Experts of a small language model.
Experts: 192 clamped SwiGLU neurons an expert, 3 picks a token.
Below are experts of layer 9 (counted from 0) of a mixture-of-experts language model. Rows are named router (the router's row for the expert), gate (a neuron's input weights, with its number), up (a neuron's input weights, with its number) and show model dimensions 0-223. Each number is 128 + 32 x the weight over its row's rms, rounded and kept within 0 to 255. Numbers have three digits each.
After each expert's rows: "gets" lists some tokens that make up at least twice as much of what it gets as of all text. This comes from a sample of Wikipedia text that the model never trained on. Tokens count by the router's weight.

# expert 4
router:088172072171164160125186140141138136158136142186121116136160173091148058118119197185117116105149099122124131127083104140174110146151146084072178111110156073175136100162141119195122147143105163109114154156190117159146190079135119134106058128138095136127138085129123128154173145155126115112148098141112138105111142133202183144108109124127135156096202137061154123129119109120126090178074128196102112159111157089148192143132141112090166149185155083093097144138128116094109153174143120131155166163116161105071149096170065089129098145082121151121124144146112114113153106125151047172143070119108155128123113146199169100153104133178191128164176156087103093118171102150143103193089
gate0:143125148050096107119068110156148165127096138130093140172120199146098110152084169117150123148128110093114164104109043106193166073120112163110164129158133104168114122115096154165082121156103152162137132151094139107090109238207127059103134103099090114096075091113160142083078138111097103116102131112132119154139152095181113129143136101152163122172152097148137149124157106152159159100108133082112162161160149084127109069096086153115095137158116149137127095101123157165151133061134084111104121162087079153102106101121045104062146171132173165103109113145133175129073137095123155158134076116156091109150096167148127187120126100102163042126127091125115125116178095095164191145105
up0:151107151069133088115094111124095184170133156182109105133135164138105131113064182142091127163127124089127122048106133077197163095136111114086166084115153079117150097203116171124118120133146173171142097105144126144094094205160095108133094119113121100029082083094135141149109085125129094152086096137153153161184111129180142167152082113151179079145140100136174163156112134128142112141166108160151103116111167070141107047171122120148123173125176136128089142131126092122099130080154105081095163119091129140075093064145081085126143129136074146151096105151138145117099144088098158138102098164126087111144062140118077173131118102109166079136127119166092082091182119128173151126073
gets: " L", " D", " S", " M", " R", " s"

# expert 8
router:133148150149117109064094108116119103116130144166098139147137056090106117122131139117148118114170137084138132093077144159086098117061132125149138127133106147066131152084156092135087100090126125147177143108080155115102095154110148095198114107182105131066151172124166171146074085071070137143126150059184101101083189068117094106114157151095142045138134088144182104136151136155127140086161143121182143132102145094164101077179094123105134092142125082141103146205087161102129122153140081145138070101089111169109140176125141063128134142129150146158142096153096101128136177136138074115121128131111128149124195099085123104121185144151090148106195135081112073185058112083165150110166
gate0:154103148109154129093148122137097134139133133059104125125121099096071100115152137145123165097121093104137075089100197090107168087131121130206136110122115138099161144136063119147144133173060124132053073153170147128122120162087084111141175152110139164130096167157150142154125068116102119168153136129151081162143189133142125122057164129109152135142108046141143110117109112134144124099134153216120116204133119098141098122139119119128120091120145119107161093067108112083184139205117176165135166101105114087083123127111128139103140170072116079191133120166121107067108191057084107144127075115156184199124110132110133192121103148152080119171171164084093170158143173155152120146138
up0:180082145163154126088132142083158109144191166093103109190160136146157106122125208172107149094125105085123053131175202116142137117136132112193107134160107105128153076116100127162163113164086173134117135142126162179094127105106084121100201142164108158135125137138151173135137090124114114144128193144133078151167149104156143077056125086123188130125086102103146130069132130160153137071122130154163169150085086110116134093067114122133084092094127164118159107091107119109185128192106136174122137082120107140097144135122150113107120163088122097213092109133091082108064135140119109102169146117147116120093079190121095187130118166156072155111179161172105164170174117098158133078168
gets: " the", " a", " of", " his", "'s", " The"

# expert 5
router:124112104148094069045123158169085107059112144106113105172123061111119150106155156102148137189169114165136081097134177149155097088162066158175137112094089113096192169078148124100074077174159127115161114110116136142134096130135137115148157090085111060104114138156135106140079146077137124119118139141202122100131157097138162119176114103108141076083165097095104130112154090077177120193167081081162118111115124105179124115101143114150142110130126124193142111134134141108209181106129096094128106113101152131189127095112074170085123147138130187157149133162099179105148120129132133111089133093061134160127193171110161108118104108112133133105082067152088129131123120165158165060180
gate0:136147148094145114138145127113140112134139114093119218168077158166146171098105173097109089080130120156147185107138134096105145095220112128092179094093110184091212122126150132124142138127165157100122095094154178115124097117030098162094099109101120164148107084156133212143165111074072146117118165134165094117183141147131161079150074125104092083098083152102137085119164091127125104160132115140123068085148070179123099076144114127105208079159144172133105149145083158104168146127109109209108139142109137142151098138133116116125116181117127156113132127154092105053087136123107128135150078150119160209175110106138130142152133158141111112163144132158160148113106162114111093073083
up0:108095091091152105159135134123086101119107149098104139172136163155168134150129153097079157101138145127082162085110050125110086101174133120138121111178151168120147103113189139132098101142163153111028121097155120201105134126100160211108137145163109142095136082143119177077124128071099165193112088142215085127159133142150165152087051128138145157104128150121100084096171101177138093151181088141089097088141076190129106062113138085128165074119152171144162105140149148110131118175092122192140117172084120142094139130119102095148159134088124146119157129109115120082123148106143141115153123143159105174114166152160122163081141098052116138105148148162186126178088110171126067087110
gets: ",", " |\n", ".\n\n", ".", " to", " was"

# expert 15
router:114136134131165096101095091126194127163150139157158146132135123115152129135059089185131141126156095171112150123142117103119165137167170096085090130116147050153130049156108135141150139133163166127102155172101118118192139217111089120095149153129098180179138098114111143101127090135103070140105081088087172149117147171133101175034092134157138091129115132126103183119141112140158146138187100087138123108133195098084085141155153167193152118110174148074175146073101136134115125111100130210075153115155148115131139114122108140153117129100130118133132131104117123137087132130094156106149153137188123097098171060072133132049073178113110147141077089165123130087143129198115062085092
gate0:130143143117123101157153131132176089158147119112164100127088162141077174066064150103184156121138181099115159130151122132161125126103108142096145137079123106170126164109120099162204153084120114101179147166131129127119149117103117129084103151179035161129153100133180137111113132064145142106148115094118087153083074101133142147107141092091160148141081114128124067140126150063145105073134100088201100080171114106097145144144165113116113081083162126122103152103198135096142085141073152208098112092122074112093115213162173120184082126172152120135150156105112078110104152165156090096192119186133129094146091118136189123070066148147190115135102143118131102129105172131098126123139
up0:128107114140158088104138084153210172123166096168139139082101161140130112102115150078144125126159148064089143153187154119160111114163077117127097156078092073158104175141138110131119178104123097078159128148084102138074137154122169134133036124041097188117122131127149159129137081127141122143116160159115087133123122053121162087102108123096170130178103142165080101153145111131135145130111207074135126110102128121084129091176104085172146129172141156132136152187163182130133102200100173131158135124128101127137176183172110178117084023103136084128151166095129155186126138155109117127132163179149141137167142100137157158112051154192175127151120112154095110137092130114106124157134
gets: " |", "on", "g", " John", "w", "an"

# expert 6
router:138130171124106126095167173083139092094132147070155231146088156100124154114135170101097086148100165148116157096167153105106146116138099129140154153155132130102098110164117156164096126122111137094178103104191117118133131160153166144075127143080165182163140131103144162155155099113168128080091094133096171151117077115084158154164136104114119178112098116131126132155152155118156113107162109144165080116140159163066048043147141106142142108181088138108106170082174143145176135072124177201114128194123128106137122100104187088139151142099165056090181176168157109153092150105138167111112159183116097095133075148142064165111122044198162129111100124126156131118140125129136126088173
gate0:095132109150096142157111148161195187090185182097118119099146126081159088124162139109159141098098125208107195158102058102108160163121151176122154124163146141131170137138097168150129098115093126107147177112157136105100161056073102191122099101070086146141118131176099160092120156128142123112150213141074181101092150116112173088180118127097169117097151106127095144186152085126102143167158130160106102143134146190065116108123117113165147119121102156101125151127094111126128117147129122141173116121151114139152108112068150108140088129185044093118106184074156154099129123081132127099161160128080120121172152159171154107081156129104101065108125046066097166115075155105110098115136
up0:100153090174098139153151097117143184141138177148129173067131143095137058108168117103178147099097069177125198142072039083095176097140096203148138138164113118141151104153103104148147112137150098162176152149139133149136149093094166173114095123062114152156141137128127149099118147114161123136178213088120175128064135112122186078135105113092195175129133128093119125132135152109116098133156149144139116144120122142076125074174157131209153115108098135116149139122089119123117108090101133124166086119113141078111092119142126114099144134189101066154091196113154134088130171138174146082167155093109173124123170145137150130095152169132058128143104054088161166107073153071138103147134
gets: " |", "-", " in", "|", ".", "–"

# expert 13
router:155123123115086185105124119138142163169136107060109101157147150127171101128182122140130141035096132062174143099137116154176139157055131113110137136222131124145128131094077156122176144177104106147170176148179093139147141129123150138096129177126090144107133134086122110147171117161189110158118131138106138140179122098077150093137166141089173152184088131099184132208092172161070125082061122144084156145091071157134198098063091081124177149055080127085102142126078153094102108134117129086115135113174170112094118090135122080109125136152157123112093107088113105106159124131152160100171072096149157138097121172087123096134170133170125127155189128149095152132097143132114125097107
gate1:170128110139192132109169095163049176154108124121118225146112199109148175138101174100124149104135080089091152110142108107149163112149183141152127119146175130151136068141087127146100134114125149153097118126121109135153148107160173089107122119143055147095178088148129171136112098090103101122185092117138107159136125128160093138116121122051179144121100123158129151108056117129163124135178102155146132110127087153102128143141114109133199164210156103201097127125098092118123134138135145120161169104105117120086118134113094145137078098150084175088103090198122108169094133155065185103161097088171095176086139166125121144117085153204151172169147069102100120140085065134066119135112
up1:168096122129143133113153107118057175150142133140102188103120151152126192154104145130072144095083072087061142113125115117099121092132139150157084148113156162127138086138058149119170119174146139125112145120155131130141101090180148099121135098158106130091201131116158148187126072071128095147192084141147141116088127129146157139125123107091159121120118155188180138131094107141124110052179138172198118136152068200111064130108129114170141128198150089171143136123106149099133133106140143095136201103116131138107102150082098095136149104099079168141122103168097109177110100157062173112149107128150167228120136157088105113116105164164125136165139062121119118139067056111099104094077
gets: "0", "5", "9", "6", "4", "7"

# expert 14
router:113136084171044161120153109158144106166129110088154161092181144134117164146115100143093084108128131135133158092139124142080130144112076131163126123156144165104081087165148099119086093085180143132155102128161149092152128103136111078121161179138145164100114142094124150147189175128145106103155134131086112134139046060111070108166130083147187102137114138120094167153127150118128168044187170113110113121202182151157062085103155116136122112090116114154133118082124137056111079143164143107107103090185101093097138113105152118101184128130140159138069157106112140072111088073174141119078126165137071108120167150132100154076170098118133083152145113152150158074090118168088106064194
gate1:121083080130107128086155123180102209147150166111146074134122168151138103120167059128186118122102128064101130136085126160125160141113133095147105134174099070124184112134117055113127112099135122116138161118153123121099168088152149173075099142097123170104150161127132133088184163127053174085155135088132146098121093142074079131153101179154147112123155125101163130120093147203078120139128122136107149114178144083163148128115127199132141100121119171098073126150172103149076102124070165175146174134144127150071119132115082071078162165064107099093108164131148128106138104066140103147079188140167091117138078143084109201110129057115135126111102096150173166169092110151111098135097
up1:092050105148105159093063177192060157096111136130120132058128122082050143121165076134232152149115133119091086064176125096141160105115164082131107178122107073126143130185125150113090132118181111162104150109129149104099154116113126161142134146189079146160183148123114101150159124152127140098135152163111164085081154137057102141137153080091137120124132102154113106142180124202079146112107171093076153108134153129161120133087098156136108110133117154069083142147157122125114141101170098141148120125115122134069124171173150073125125174120196098121079127130176135145124137132106101120143139142088154123120106148111160098141089087127178230108112125164159137151079109167116083098086
gets: " |", "0", "|", "1", ";", "2"

# expert 0
router:153145173105090152156150102149134085102114134119080137072141073157141139118116151123117103151074159119081166135133112135164125167170090165089143139152127121116192101149108107137147141088085133170193154109099164043156154187145140126112123137150157179198120163084100155136122142147146163152140145151092117108129123085110138081110129119123166239169090126087107091131207152157105091146178086163155123093111113150152129109112168048101148149144113157156098207096184161121077100107152123101204105150154142167088065091119177133093157137135174080154153106142121127132129152143156168121058098101127121103082097148156111113126132071154080115102163128197143147153118101083112130089093
gate1:119109087129143178070096139084186101111127154118136158140089134130112162112068159092113112115108146069052166066146154088106147180120156091092101137070100157120093050213130103133127182149167175173111096128158175110065150133121118162123154137072170102164067106170094181100134108160133125141058166176116172159130179113140155151152150147158120109123124084126061128142101129140078152107145130146134133085159143133144069177145119123110124165082132083139114147109161106075129060119100130158142097153174145167117106154150164109103157087144080133105116129155073121119109102136132107162160110138094187060128109139135100106122156144123180143137073107126128171068108105166130076111202
up1:122122097177127201156058145085103138110100149111089137146134178145142124093104131110129090146149097096096175075137130066153140162092136092146149147129093119133100054165123175095152170128138119178098143055154116075081126095145162135172190082096107078221142154167157167153135100086125109097069134134119142133132144098178096114152200088191084088164088107096118087104075114127139092122146132163122066167131191124136111142116147149118133166163132110098073145105106112134072144114195130169105129164106171186142068105135176132098120150153090142099111129173165100098134087126121123175158083090138149157114128130083117153186141068147075154089134133140164116161094110103102112103140
gets: " ", "\n", " (", ":", "-", "2"

# expert 7
router:187139122170094082125120114128142131123130109104182137200145130128152125144127197095107052161124112155133114101132150151189123113178104115102083136146041066093211183076096133105094110155135122139152104148123139163122115114156103132146157162079125152155157130086140101155074134067154189120163144130130128083119146101151166076121139125124086101079149094136140114070108084114087081164148057150123124109051157131097120157108106081132135133153123112174178151120138086174135189093187092124146134158116110111145121108128083203167173059153126172156149132167124165130085121132176143140152120075081151163087122190129097142133150166110143131086092101201152115123102156141121166082165
gate1:082146148117169107126161115093155124176120084200144140163182099164145150124043182101119117177170145147127157106058089080180119118194133145113123143166156133114108082105124144135121110123114123091118163083107143056096105093165149186083136130165170174149098126072135064089175099158118119102086083122103135129133169099165117114054095107076109142108149111147159137075134145100109079138062167168086160125096108123116142097103081137154137087152131167227107132131154093163154114139062094127169107167133076151117108155126163181144118162100127102135150130157108124143164115175124155071140181113141140113127078151154103127133183141156099156077120152138060083124146137099149090132075
up1:053116137110149132146167101095155092186121118180134157155169108170137110088107199113136136174174165126092116122044132102155132115161102129110150133149097143137130092052156101096071106111092162081114122115132154085107146108106156153156127162211142158116122157076133085153120126134131163136112119100106180149181179109188113073096116099079128164117135105156156114112122119128136098133132130150128148139044134086144161101141065116115124081156130211204120163148124131127140151145077108144185053203160092159100118143088169198134163159100172134142109105137116169142137097197142141080110186121162102100150094113156158140149134163167104124121150145110122104138122144107077047139096
gets: ".", ",", " ", "1", "9", ".\n\n"